config.yaml
activation: "squared_relu"
moe_layers: [0, 1, 2, 3, 4, 5, 6, 7, 8, 9]
lr_router: 0.000994
tie_embeddings: false
train_tokens: 658100000
steps: 13768
dataset: "wikipedia_en"
Below are experts of layer 5 (counted from 0) of a mixture-of-experts language model. Rows are named router (the router's row for the expert), up (a neuron's input weights, with its number), down (a neuron's output weights, with its number) and show model dimensions 128-191. Each number is 128 + 32 x the weight over its row's rms, rounded and kept within 0 to 255.
After each expert's rows: "mostly gets" lists some tokens that are sent to it at least half of the time; "comes before" lists some tokens at least twice as common just after its tokens as in all text. This comes from a sample of Wikipedia text that the model never trained on. Tokens count by the router's weight.

# expert 31
router [143 124  76 202 148 149  56 149 116  88 129 108 143  90 150 113 111 181  68 155 202 167 102  64 148 209 184 111  90 140 152 167 162 137 132 171 153 104 179 186 117  83 157 119 111 151 112 133 117 109 104 137 114 128  73 117 121 102 150 174 107 147 163 124]
up4 [145 115 138 107 167 147 136  86 157 134 139  52 121 104 149 134 107 102 155 105 157  94 121 119 120 138  91  82 125 136 123  72 106 119 121 134  96 161 116 140 141 168 156 159  87  80  70 151 139 118 145 110 196 140 110  61 158 120  99 170  71 138 137 134]
down4 [175 196 111 137 127 155  99  71 127 141 177 156 110 117  95 101 108 113 135 152 147 154 164 127 137 104 175  68 101 167 133 176 218 185 156 101  97 144 117 144 123 184 167 201 119  74 132 154 154  88 144 141 146 148 149 136 114 123 145 133 130 107 130 201]
up5 [104 132 155 101  85  97 115 123 186 176 118  87 170 151  77 119 110 164 100 162 131 142 108 109 156  74 159 102 128 189 129 124 144 106  85 149 128 128 136 101 145 135 110  87  85  89 101  97 136 124 107  89 144 158 128 115 113 133 148 122 139 115 134 117]
down5 [132 133 173 146  98 125 197 142  77 120 160 102 101 148 112 117 103  45 101 126 164 117 123 185 174  75 138 122  90 130 129  91 100 142  93 124 166 151  62 113  93 207 152 161 160  87 150  73 143 136 103 108 124  66 161 117 114 144 194  19 192 165 176 171]
up6 [110 130 147 114 143 128 128  78 129  59 108  94 113 128  51 117 109 151 154  91  80 163  97 108 171 133 100  87 123 145 150 134 119 152 131  93 110  76 178 136 153 111 112  80  92 117  69 136 128 147  69 145 142  92 140 168 167 101 171 155 188 101 180 162]
down6 [157 127 158 117 132  95 123 118 150 115  85 154 122 104  69  93  83 124 125 141  94 165 151 128 149 110  98 115 104 132 146 103 148 122 152 169 171 117 124 107  57  83  76 146  81  96  81 126 127 103 115 172 123  77 162 122  68 138 124 161  81 159 123 135]
mostly gets: "\n", " MPC", " Preceded", " MF", " Active", " Notes"
comes before: "|", "-", " -", " by", " /", " ·"

# expert 22
router [ 96  52 176 112 168 108 177 119 126 120 155 108 137  43 138 111 144 192 102 190 125 124 195 139 141 181 212 165 117 131 112  81 182 149  98 133  69 113 163 191  72 165 135 146 135 156 126 101 174 143 150 154 140 142 151  89 110  78 166 125 120 111 129 116]
up4 [130 143 188 104 129 136 122 123 139  85 170 189  78 100  77  97 101  59 117 140 128  77 111  49 185  87 106 104 148 117 153 163 159  70  84 137 140 136  94 138 166  86 161 110  86 115 154  90 119 165  86 175 180  86  77 114 186  67 131 140 168 152 145 193]
down4 [143 112 118 171 101 141 111  78 150 135 107  84 167 120 149 176  74 133 119 153 142 103 179 176 167 102 132  84 149 148 202  51 157 124 119 180 146 120  83  89 175 102  76 163  80 120 112 118 145 143 138 166 104 153 164  89 115  94 159 167 127 106 126 116]
up5 [135 132 132 122  66 113 103 125 127 152  84 106 173  80  75 192 129 127 150 157 108 155 143 149 138 166  77 126 115 168 102 102 105 120 104 121  60 116 125 128 170 101 118 114  97 171 145 174 116 198 135 133  76 171 152 104  88  67 145 163  69 136 118 119]
down5 [132 121 153  92 108  96  89 158 123 154 173  91 126 120 150 137 140  90 150 118 164 105 151 178  88 156 202 122  89 127 120 137 130 135 108 131 137 139 111  94 151 168  79 140 146  50 130  88 142 132 132 118 167  73 153 132 159 132 100 113 124 127 123  80]
up6 [132 114 129 111 127 108 110  96 125 204  79 158 137 126 134 163 187 109  91  99 147 148 154 144  91 147 127 117 117 129 139 163 115 137 181  90 107 132 122 156 158 151 140 118 141 143 159 109 125 181 127 164 163  94 145 158 127 131  81 165 179 151 168 136]
down6 [108  97 191 147 179  94 122 174 104 127  97 166 163 149 120 102 152 189 168 134  94 108 166 107  80 130 114 116 111 155  60 113 110 147 194 138  91 140 163 180  92  99 136 145 125 116 149 148 146 129 161 175 130  97 135 105 150 142 126 128  77  86 149 125]
mostly gets: " Location", " %", " JPL", " Date", " Votes", " Genus"
comes before: ":", " |", "\n", ")", "  ", ";"

# expert 7
router [152 176 177  96 187 171 122 103  85 174 113 135 118 103 146 105 113 131 131 107 134 121  86 117 109 102 179 144  91 111 140 104  94 161 140 106 110 118 104 104 147 126 164 116 120 139 157 128 108 161  97 192 104 134 116 129 116 177 122 111  95 164 142 193]
up4 [178 107 151 155 111 172  87 153 150  76 105  85  69 175 104 163 172 120 127 140 135 127 161 156 131 150 131 101 156  88 145 155 129 167 161  83 103 143 119 154 159 127 136  75 117 142 154 145 142 167 147 163 127 158 126 103 170  94 159 125 174 150 114 156]
down4 [133 117 181  78 175 125 110 136 176 148 134 129 119 201 109 135  93 123 163 139 120  64 163  89 108 113 106  88 153 136 172 187 171 129 126  95 117 185 160 141 159 120 128 109 107 103 112  83 115  36 112 142 123 161 109  87 127  83 108 134 141  76 168 159]
up5 [196 112 167 132  86 101 132  97 118 104 115 138 115 104 111 142 116 129  96 137 123  83 147 131  92 128 119 159  90  70 157 110 135 128 152 151  94 110 115 174 171 120 134 135  78 170 191 136 112  86 130 120 126 165 136 122  93 138 150 160 151 151 129 216]
down5 [134 117 166  92 126  91 155 107  75  91  77 124 151 151 162 144 131 120 133 161 117  71 180 100 158  86 139 143  88  71 171 173 157 109 150 130 109 146 164 142  97 157 149  68  82 141 202  89 108 156 128 125 167 177 158  72  96 111 147 124 158 189  63 165]
up6 [173  75 100 119 171 123 210 138 157 193 174 131 147 170 126 104 111  95 181  76  77 126 126 166 125 135 111 124  86 178  87 108 170  91  95 143  96  95 122 123 137 136 133 143 104 119 130 200 200 117  88 143 119 161  92  78 102 118  93  76 103 171 164 126]
down6 [137 139 142 169 105  90  68 160 189  99 146 149  97 128 131 139 147 139 175 100 182 126 194 235 115 103 177 121 130 136 112 121 181 136 169 109 165 131  90 147 116  79 155 156 148 177 127  78 151 170 149 144 168  89 126 109 107 183 108  88  62 179 159 159]
mostly gets: " However", " JPL", "ä", "ö", " =", "ă"
comes before: "=", "\n\n", " The", "\n", " He", " In"

# expert 18
router [177  84 157 125 170 129 100 149 127 144  87 129  98  85 175 138 139 145 125 120 152 133 164 152 142 185 225 111 114  84 105  95 120 121 113 140 147 103 139 127 114 160 149 138 168 132 159 113 154 151 112 177 107 102 114 111 141 112 145 107 177 134 145 141]
up4 [102 166  99 126 138 158 134 108 106 119 103  86 130 153 100 143  87 141  99 112 109 188 106 175  88 129 162 183 107 141 141 107 120 140 119 127 154 113 152  90 115 120 152  86 133  99 146 175 154 134  95 124  96 120  98  98  97  94  80 170 166 142 151  94]
down4 [220 126 116 169 122  99 107 103 171 113 157 100 186  96 107 200  89 168  89 126 145 179 127 167 185  95 132 135 125 109 140 173 114 180 124 156 163 133  90  94  72 131 135  70 141 111 142 157 101 105 107  83 159 164 144 165 122 102 147 128 185 143 175  75]
up5 [136 122 117 107 135 146 188 157  80 113 158 175  94 122 137 152 122 140 119 147 153  82 141 183 119  92 147  82 121 105  82 118  82 176 185 172 111  88 115 181 113 130 154  92 129 169 175 129 141  41 128 141 150  96 146 157 122 175 155  38 177 127 144 141]
down5 [ 92 116 129 129 128 120  95  96 117 127 107 124 112  71 111 121 114 125 102 136 135 199 106 123 104 113 124 168 126 130 151 144  56  94 123 117  86 148 124 107  83 126 123  80 151 133 132 159 117 125 112 107  85  76 139 132  97 115 192 103 165 128 157 113]
up6 [120 120 152  89 197  90 112 151 100 111 158 123 106  78 174 130 128 125 164 119 117  98 160 187  72 126 115 132 100 113 125 113 125 144 122 139 156 111  99 145 149  48 133  90 177  97  83 166 107 190 161 142 139 105 138  78 157 161 137 136 139 121  98 107]
down6 [117 159  81 111 172 146 154  99  93 105  99 211 148 104  71  83 127 151 229  98 145  85 163  59 127  87 124  43 119 145 111 112  88 139 116 105 144 121 127 144 184 130 138 178 185 112 156 163 136 144 138  96 122 130  85 104 150  82  89 174  78 126 126 165]
mostly gets: " JPL", " Genus", " MPC", " Species", " Died", " Coordinates"
comes before: ":", "-", "°", " /", " ·", "{"

# expert 16
router [153 144  83 131 174 170 189  92  99 127 150  79 129 173 162 126 150 154  77 147 109 141 161 120 131 159 151 173 119 127 146 130 123 167 164 143  66  55 130 127  69  73 132 150 172  86 126 114 152 171 101 174 117 134  85 166 111  85 118 125  58 148 149 140]
up4 [194 132 139 132 170 165 122 135 147 124 151 133  52 136 114 164 125  86 152 154 132 159 154 128 139 127 138 166 136 141 137  65 132 139 117 154  52 145  82 138 128 163 108 182 129  87  59 154 158  91 135 126 176 143 129  99 143 154 104 135  99 135 131 115]
down4 [154  99 115 167  99  95 166 117 122 111  89 124  91  82 108 154 135  72 159 159 131 150 126 127 127 163 135 154 116 158 102 155  44 157 161 103 111 134 118  98 167  71 211 134 140 141 151 148 164 155  85 161 101 187 150  65  97  63 114  88 141  64 159 103]
up5 [112 122 141 178 173 165 134 145 100 120 150 117  77 154 118 164 129 109 140 131  84 114 111 124 101 127 148 160  85 122 136  73 176  60 132 110  94 100  63 126 121  88 157 106 143 143 138 141 172 176  98 138 161 144  62 149  82  62 119 158  91 122 196 159]
down5 [123 132 167 141 120 123 152 117  95 105 193 155  77 135  53  94 128  74 168  92 192 125  69 154 165  86 124 138 116 115 160 149 126  85  91 107  67 149 133  83 132  83 100 108 146 133 141 140 125 111 145 103 100 146 121  90 119 106  80  96 123  91 139 129]
up6 [152 116 114 155 136 116 158 103 118 137 155 103 171 137 137 129 138  91 121 121 180  91  90 156 148 121 107 114  57 139 131 143 168 107 191 101 134 132 174 137  83 183 101 168 111 115 195 140 128 120 105 131 150  93 105 124 107 207  83  37 137  93 123 178]
down6 [ 56 172 126 151 101 119 163 119 169 120 143 141 187 127  91 139 134 165 117  81 146 121 102 170 139 104  84 117 125 147  67 131 147 184 135  75 173 187 109 103 154 162 103 219 109  96 116 102 112 116 130 149 109 131 139 182 153 154  85 126  99  94 136  93]
mostly gets: " Jr", "'", "oph", " classification", "Scientific", "’"
comes before: "-", "s", "|", "°", " =", " is"

# expert 63
router [143 164 109 130 165 153 140 102  85 125 119 130  86 102  92 146 117 182 105 132 130  68 103 144  86 156 122 178 153 171 113 143  99  73 120 142 110  34 161  99 130  99 136 163 133 123 130 101  99 140 106 179 117  96 107 119 155  67 113 146 120 158 125 161]
up1 [132 167 105 133  95 121 160 130  60 134 120 166 116 144 139 139 166 187 110 103  82 127 101 116 179 140  94 103 136 161 155 161 103  84 121  71 189  91 141 121 174  56 116 126 162 136 132 197 155 159  75  96 165 156 109 157 120 137 142  91 134 149 119 152]
down1 [165 110  86 139 135  75 152 184 132 123  94 124 152  84 185 107 166 126 141 115  87 138  81  53 167 169  63  83 113 109 118 101 134 131 128 130  83 130 205  85 136 144  85 152 118  77  98 121 144 181 179 151 176 147 141 173 151 151 173 129 147 141 105  84]
up2 [154 126 157 176 160 101 134 141 115 132 177 158 130 158 103 188  85 155 146 113 172 163 122  88 222 123 131  83 158  92 128 165 161 181 120 188 115 148 143 112 139 108 147 143 118 137 131  92 190 140  95 139 140 120 105  74 107 115 134 176  49  91 119 157]
down2 [122 159 101 101 120 147 145 133  96 102 133 128 167 171 150 107 154  79 153 106 103 159 119  63  75  74  96 143 129 153 143 157 166 157 177 162 167 140  94 151 139 201 148 113 140 108 126 130 115 153 128  81 129 121  79 142  74 186 143 193 135 121 135 159]
up3 [ 76 153 107  97 133 116 154 200  89 154 144 159  96 136 159  63 110 127 120 135 111 115 155 114 160 129  56 175 194  57 118 108 121  87 106 128 155 115 154 154 119 108 153 145 135  85  85 105 100 129 111 180 128 142 128 139  92 107 179 125 139 158 145 100]
down3 [175 128 103 138 165  94  84 161  99  91 207 122 104  84  64  81 118 100 143 133 145 145 112 133 106  76 125 139 136 145 171 126 128 167 161 161 158 107  93  94 145 115  70 162 123 107 114  64 112 111  95 132 123 152 131 171 127 148 142  88 139 145 151 133]
mostly gets: " York", "ville", " England", " London", " States", "ford"
comes before: ",", " and", " (", "'", " was", "i"

# expert 12
router [178 148 136 166 185 106 147  83  84 193 117 155 129 130 103 129 111 201 127  87 139 139  84 132 104 131  72 175 113 142 140  91 115 113 127  97 103 202 139 103 114 154 122 208 131 127 145 117 132 145 108 159 172 146 137 128  93 181 129 149  39 173 121 139]
up4 [145  73 111 169 130 138 103  87 211 109 133 146 146 134  92 110 160  56 112 158 124  81  90 107 134 136  90 164  86 140 118 163  99  62 180  96 127  61 101 136  94 146 166 105 138 118 148 117 130 102 183 178 133 125 127 140 151  78 107 136 108 119 148 103]
down4 [ 70 135  92 199 104 162 138 176 154 146 117 149 109 133 159 140 162 100 102 119  25 155 100 106 161  55 104  85 147 133 151 135 113 174  91 109 160 110 103 172  71 121 116 164 131 194 118 121 100 115 123 175  61 127 160  67 110 143 145 126 161 141 179 120]
up5 [160 125 153 132 121 164 135 176 144 139 184 114 108 168 146 145 104  95 114 155 113 148 152 138  95  84 140 152 202 127 122 223 110 161 148 127 123 107  82 180 158  92 124 156 177 145 157  96 164 114 142 130 148 156 136  83 181 115 134 124 135 147  91 120]
down5 [121 149 116 178 110 117 132 141 189 117 114 148 117 107 107 150  92 128  94 166 100 158 148  89 153 114 105 178 145 113 126 113  84 120 100 145 173 126 134 183  89 115 124 139 182 125 128 175 144 112  70 103 116 134 115 112 163 117  85 153  88 119 167 105]
up6 [121 186  91 199 112 146 128  94 173 125 128 124 179 176 137 124 150 138 105 124 117 111 140 111  91 149 121 140 172 138 122  96 121 153 102  69  92  71 122 156 156 176  96 143  94 100 146 135 157 141 163 139 154 159  81 172 119  79 121 107 135 137 115 119]
down6 [149 120 124 146 140 102  77  76 152 188  92 148 116 128  81 141 174  95 151 106 173 129 176 148 100 169  94 125 173 105 155 165 152 110  85 122 127 150 143 180 151 104  87 118 127 163 162  97 129 168 109 159 132 122 176 111 149 113 129 109 108 105 159 154]
mostly gets: " ;", " born", " president", " owner", " manager", " defeated"
comes before: "\n", "\n\n", "=", " The", "  ", " In"

# expert 38
router [141 107 166 151 170  99 133  64 146 112  99 113 116  28 117 145 129 194 131 139 109 157 138 131 160 105 139 107 123  98 116 165 167 139 132 105 155  71 137 150 129 104 179 110 153 216 144  91 130 198 160 155 175 172 107 103  81 162 148 159 140 126 128 126]
up1 [115  66 143 120 131 132 150 145 146 136 113 145 119  70 100  87 131 131 135 146 102 135 136 120 104 149 143 127 143 160 160 110 126 159 158 139  93 161 100 155 164 104 135 151 103  73 108 150 177 109  89 118 132 151  96 148 140 185 122 197 134  97 110 145]
down1 [150 197 100 128 125 148 117 103 136 150 178 148  78 158 170 106  92 120 156 143  64  82 104 148 145 181 184 136 107  78 116 153 153 109 100 138 123  87 216  74  76 101 134  82 145 128 151 153  75 168 153 105 144 136 148 159 140  54 106 118 135 123 122 200]
up2 [148 157 118 123 104 148 185 103 150 112 128 117 141 129 206 141 153  98 102 165  71 147 121 148  75 128 130 106 130 161 164  38 173 123 113  71 157 158  96 132  87 109 193 147  59 154 162 150 140 148 151 139 105 118  98 187 158 167 214 122  97 117 125 147]
down2 [118 114 145 132 114 138 155 165 144 164 160 132 106 142 139 179 159  96 100 177  95 122 135 116 146 115 100 130 109 138 151 143 125  77 124 193 179 139 131 113 119  96 150 110 180  96 127  51 161 186 120 118 131 172  83 133 126 109 163 143 188 153 152 140]
up3 [152 163 201  76 154 151 154  62 141 135  94 137 114 123  71 116 138 125  74 137 139 101  86 101 128 148 116 149 108 140 212 177 139  87 126 190 132 125 115 101 136  96 130  86  90  82 156 143  67 115 106 134 155 157  93 120 145 134 103 133 117 178  83 130]
down3 [131 111 147  94 125 124 124  85 137 121  80 146 195 116 142 111 119 134 130 125 109 125 129 118 100 115  91 161 111 197 195 165 104 117 129 151 191 136  64 114 150  97 119 182 119 113 149 125 144  81 166 137 169 106 167 117 108  82  67  87 140 156 198 145]
mostly gets: " km", "%", " members", " years", "ions", " days"
comes before: " of", ".", ",", " and", " in", " ("

# expert 17
router [117 109 139 127 153  79 124  92 128 161 101  79 133  64 108 127 153 175  54 167 107 144 134 122 128 170 146 127 142 121 117 152 134 155  76  96  52  62 157 179 100  68 138 185 105 183 122 119 121 178 149 163 114 160 134 107 130  64 161  82  83 145 132 124]
up4 [155 112 134 136 140 139 139  82 134 154 122  68 169 150  64  95 147 134  57 120 137 146 121 132 187 225 153 125 129  98 129 107 120  98 122 140  74 157 171 190 146 127 162 186 124 148 117 105 137 194  89 189 143 156 172  34 112  85 139 123 100  95 168 146]
down4 [ 84 156 121 100 160 117 125 103 145 159 137 141  83 161 129  96 138 107 102  86 132 129  86 171 120 119 135  79 139 149 152 124  85 110 119 149 188 149 128 156 158 163  72 148 116 137 149 126 110 124  62 132 177  79 150 125 132 142 110 116 112  98 130  92]
up5 [180 172  85 114 133 119  86 103 139 122 134 179 100 168 118 141 127  91 176 126 140 130  71 145  56  82 129 120 142 164 144 118 139  62 106 165 125 163 127 155 180 156  47 139  31  97 167 199  83 130 125 142 116 120  76 117 186 157 172 118 143 153 120 192]
down5 [136 153  94  97 137 110 189 128  99 164 104 105 132 142 125 170  65 134 169 175 116 114 107 131 110 141  90 106 145 138 122 111 110 191 150 151 205 126 130  81 140 150 184 132 163 102 117 146 170 135  98 146 127 102 121 228 124 126 156 109 121  63 114  65]
up6 [ 87 157 152 119 138 129 149 130 167  84  56 121 183 101 121  95  85 124 118 112 169  75 104  49 129 105 130  99 138 159 117 128 117 159 102 128  97 161 128 159 109 172 130 164 122 135 160 190 133 161 109 126 165 114 132 177 155 125 122 131 169 112 157  99]
down6 [130 152 140  75 128 125 118 137 116  94 152 118 179 144 129 187  25 162 187 134  72 119 124 123 160 132 135  78 100 173 118 152 180 185  70  88 130 114 155 123 143 150 124 139 137  71 149 145 126 154 106 186 124 135 116 139  92 100 159  98 156 169  56 160]
mostly gets: " S", " J", " K", " W", " T", " B"
comes before: " |", ".", "|", ")", ";", "–"

# expert 27
router [162 118 129 159 125 148 150  82  89 135 127 177 155 154 160  72 177 138 116 140 121 153 127 111 170 132  88 149 158 115 115 136 151  99 162 142 121 159 167 169 144 123 165 212 132 118 102 149 126 154 119 170 128 139 192 110 131  95 124 115 112 133 111  62]
up1 [108 127 169 142 109 105 145 123  55 154 157 133 174 155  97 107 136 141 141  47  69  95  89 142 116 114  84 190 129 113 170 134 100 170 117 168 123  99 142 132 128 119 171  84  65  46 119 199 155 141 107 109 121 107  79  98 106 103 108 161 129 105  52  92]
down1 [187 112 111 152  79  74  98  96 129 176 172  91 147 171 147 132 172 160 108 126  69 134 168 165 151 139 132  98 133 154 134  98 131 136 152 147 124 131 170  89  91 152 143 104  89 150 119 199 105 155  54 104 143  78  81 134 144 131 126 121 139  71  94 121]
up2 [116 108  85 132  74 146 158 167  91  84 125  76 161  64 140 126 127 180 116 130 141 135 126  53 106 149  88 155  86 123 150  72 119 181 118 153  69 115 150 214 137 127 128 150 142 114 141 107 129  89 211 137 171 151 185  74 140 108 128 139 146 110 126  59]
down2 [115 114 154  94 126  96 120  73  43  97  61  85 167 101 121 173 138 147  89 127 126 136 162 126  86 186 143 112 156 143 149 177 148 137 131 137 130 125 123 140 164 133 121  79 115 129 167 116 128  79 118 129  64  95  92 104 172 101  23 116 147 104 155 117]
up3 [ 88 109 136 114 131 120  74  81 149 123 146 159 154 120  89  98  86  95 173 172  87 141 124  95 122  82 167  79 189 127  79 158  58 133 109 108 139 122 112  94 167 109  76  97 126 122 131 128 121 130 164 163 136 111 124 111  94  75 205 180 128  70 129 121]
down3 [131 122 187 197  66  83 149 148 158 147 146 125  88 147 115 105 109 133 143  57 122 136 114 146 109 113  64 134 186 162  57 146 113 158 144 117  94 122 175 159 135 138 113 117 107 107  96 125 157 133  95 133 152 126 157  95 197 121 100 133 136 137 144 124]
mostly gets: "  ", " •", "pec", "omet", "rod", "ec"
comes before: "|", "ti", "nt", "t", "ge", "{"

# expert 19
router [132 102 115 130 182 123 149  95 139 137  89 163 101  72 136 138 168 218 119 132 123 201 149 151 179 137 177 149 107 101 136 120 135 149  87 111 126 140 139 148 124  96 194 102 135 146 120 138 155 127 186 180 168 151 129 125 109  96 142 113  85 125  75  98]
up1 [131 146 169 103 126 115 120 112  67  78  63 126 150 144 153 147 153 152 120  79 128 159  89 100 176 112 166 105  96  73 127 111 167 130 146 148 125  75  89 183 129 179 105  73 220 116  85 159  90 128 131 102 112 132  92 129 129 173 133 106  93 136 107 166]
down1 [113  94 140  60 115  96 102 189 121  92 117 103 112 137  93 109 148 104 128  74 114 183 153 127 235 108  85 160 115 109 141 183  42 135  99 139 117 155  97  70 150 150 145 136  91 155  84 124  86  82 130  86 109 149  90 129  77 178  88  97 110 183 166 149]
up2 [125 156 100 125 126 188 141 136 119  87 143 125 107  94 141 141 146 142 120 188 136  99 139 149 124 165 106 153 145 108 100 167 151  96 173 135 128 169  98  87 108 116 151 178 162 117 147 178  77 160  97 108 170 245 152 143 152 134 151  88 124 102 100  82]
down2 [ 96  96  44 130  87 157 124 255 147 149 151 141 119 150 128 150  74 142 109  77  77  93 154 190 176 137  31 233 108 164  98 148 130 145 145 109 100 139 114 137  84  62 138 176 175  93 127 132 143 134 136  91 101 120 130 126 109  65 119 122 131 106 111 130]
up3 [157 101  71 143 152 134 181 142 112 167 151 137  84 163 133 159 185  75 173 119 152 120 160 160 136 104  88 151 117 174 133 114  93 172 153  97 146 119  92 124 107 111 132 140 103 111  56  96  91  91  86 173 109 207 125 123 156 121 129 108 128 202  79 155]
down3 [ 62 123 102 149 170 100 135 159 128 140 123 114 135 155 113 158 118 211 125 171 182 149 107  71 109 182 105  90 111 135 103 104 169 115 139 114 101  68 164 109 130 160  95 169 107 175 108 135 149 156 104 169 121 103  52 164 194 152 116 150 158 160 179 153]
mostly gets: " JPL", " Genus", " Born", " Website", " Coordinates", " Species"
comes before: ":", " |", "–", ")", " /", " information"

# expert 62
router [181 153 129 160 113  80 115  63 139 161 167  85 176 161 127 148 134 112  66 153 155  83 103 148 101 155 177 186 102 150 136 116 164 135 157 148  94  89 176 113  77  85 160  78 168 120 155 132 125 110 140 158 181  77 167 111  95  92 111 115 109 134 141 159]
up0 [215  98  86 174 131 139  95  84 120 123 110 105 141  12 176 113 143 186 141 186 142 146  68 125 191 115  73 107 115  86 132  98 194 143 133 148 136 132 129 129 110 129 161 132 149 121 154 144 151 114 146 111 118 150 135 133  99 137 135 165 167 145 104 124]
down0 [122 117 132 113  75 179 117 122  98 125 155  63 192  66 112 134  81  93 125 120  97 142 184 131  90 131 141  71  52 105 127  78 104 178 146 141 170 127  80 134  92 102 142 129 147 165 138 142 105  93 170 114 129 146 100 151  93 151 148 118 131 163 106  58]
up1 [ 97 123 162 182  90 114 107 148  83  88 132  67 135 144  40 167 101 113 122 130 107 150 109  55 130 109 140 147 169 141 120 139 155 133 147 103 180  99 156 129 162 109 118  91  99 114 112 150 121 180 153 129 121 101 100 110  88 120 176 156  89 133 119 151]
down1 [144 138  99 174 104 132 150 144 171 167 139 139  96 115 113 108 161 161 151 121 114  95 143 108 102 144 133 121 122 142 185 122  80 131 187 128 139 149 152 159  56 128 186 113 100  73  97 165  71 142 128 111 133 101 150 164 144 153 168 109  65  73 160 111]
up2 [ 82 140 100 129 146 149  91 160 174  83 135 103 151 194 132 138 133 115 140 158 135 108  76 119  75 109 131 116 143 150 105 120 119 119 159 155  73 145 167 135 155 168 138 140 115 105 179 126 143 109 133  64 107 129 178 102  96 124 129  90 161 204  78 145]
down2 [165 137 180 171 202 105  97 160 182 112 161 148 132 107 124 109  91 122 126 141 117 108 112 120 152  99  54 167 157 135 178 103 188  95 191 137 207 118 125 163 129 157 152 138 125 176 149 135 145 143 168 119 179 142 110 111 147 143 125 212 193 139 149 100]
mostly gets: " BRA", " Angeles", "kov", " GER", " AUS", " ITA"
comes before: " |", "a", ")", "o", "i", "on"

# expert 52
router [143 128 121 151 155 139 123 118 104 141 214 104 102 104 155  97 103 195 125 130  90 131 126 115 175 220 188 137  75 188 133 126 130 143  81 121  55 118 138 147 116  91 181 171 114 148 104 138 126  81 122 163 150 149 118 111 103 109 127 149  51 133 146 130]
up1 [126 162 167 124  89 132 141 153 129 130  82 163 158  49 144 133  94  76 145 118 109 128 133  83 161 143  99 124 160 129 107 103 118 152 183 128 106 140 111 150 104 150 113  84 131 104  84 145 156 194 146 152 123 113 135 125 167 132 154 165 171 132 147 114]
down1 [ 78 159 124 129 165 138  99  92 106 177 144 113  70 165  93 164 142  88  95 137 109 160 149 124  82  95 173 120  91 111 186 179  91 105 119 114 109 171  29 136 159 138 129 137 125  85 154 104 127 125 117  49  92 176 148 146 105  67 119 138 101 169  73 147]
up2 [116  91 150  95 135 109 135  99 124 157 102 102 131 134  91 122 132 132 120 138 180 129  74 129 115  81  56 110 123 142 106  95  96 148 184 197 101 187 163 130 106  93 172 172 124  79  86 135 176 126 120  93  93 121 132 123 123 161 100 133 124  84 107  81]
down2 [108 124 120  96 120 176 130  82 111 128 119 153 136 121 112 169 116 153 137 125 152 131 140  81  55 115 150 157 127 115 156 112 130 152 148 134 113  63 150 120 147 177  83  96 181 143 143 123 171 121 218 189 156 119 133 138 135 122 196  40 119 129 118 135]
up3 [137 173 149 136 167 106 105 125 124 117 104 193 131 187 114 134 108 160 148 112 122 109 156 118 121 124 208  95 144 143 104 161 126 167 161 188 121 132 152 202 166  86  78  93  64  52 118  73 139 175 133 114 213 101 181 130 158 145 100 142 127  77 184 125]
down3 [ 61 154 114 149 125  94 134 104 140 152 139 123 108 151 140 114 135  66 133  52 111 131 131  88 139 158 102 166 111 136 160 105 130 165 125  38  97  95 182 148 160 175 156 158 209 155 149  90 122 147 103 112 137 116 171 109 120 155  72 113  98 132 142 140]
mostly gets: " of", " from", " at", " for", " a", " with"
comes before: " the", " a", " his", " an", " its", " their"

# expert 26
router [127  98 109 186 187 151 126 145 102 161 116 113 107  87 148 140 133 136  64 154 131 137 104 132 140 202 188 162 104 170 147 144 160 111  82 174  49 113 174 170 108 110 152 138 121 104 114 131 147 192 153 193 128 140 113 116 133  98 163 111  79 127 170 136]
up4 [174 169  78 180  99 144 150 127  91 108  86  78 134  90 156 157 155 148 121  70 155 154  87 125 147  71 118 105 175  96 108 177 135 128 139 103 163 157 171 156 120 122 133 160 142 118 149 105 137 181 150 160 171 150 140 126 172 115 179  91 166 132 138 132]
down4 [108  93 144 148 123 133 144 126 118  96 102 101 139 181 143 110  70 111 153 125 135  87  90 136 126 160 211 109 174 112 100 135  79 102 134 136 151 135 125 102 165 104 164 147 163 110 163  61 171  72 181 155 120 114 134 142 115 182 121 110  76 111 183 120]
up5 [145 157 113 147 139 120 106 131 180  67 113  93  81 119 179 143  91  74  87 156  57 173 106  90 117 128 177 152 124 125 155 159 151  94 154 141 164 142  99 153 123 114 105 104 143 141 143 111 111 137 126 202  79 125  81  84 110 101 167  81 166 131  99 142]
down5 [157 151 153 115  99 151 146 102 158 131 106 133  71 106  88  85 101 120 169 129 193 134 108  77 172 134 169 141 213 124 161 123 150 136 105 105 164 164  95  84 145 141 131  93 181 177 101 129 126 173  92 117 158 181  85  74 108 116  56 119 117  96  89 176]
up6 [188 210 132  79 141 112 178 102 103 163 133 189  83 139 150 112 143 102 163 123 127 129 109 194  79 177 112 148  85 173 145 186 143 109 153 147 153 163 104 171  63 118 169 144 187  89 147 173 165 114 142 181 119 129 100 172  94 118 154 133 165 177 110 116]
down6 [120 126 108  89 153 175 150 161 118 127  81 100  68 162  92 121  91 106 154 110 141 192 126 178 141 145 106 136 121 128 150  40 150 156 113 145 157 141 105 149 171  98  93 143 133 130  97 124 150 118 120 144 126 150 179 111 129 216  65 141  97 147  78  91]
mostly gets: "\n", " MPC", "  ", "Scientific", " Phylum", "\n   "
comes before: "|", "-", "=", "–", "  ", "The"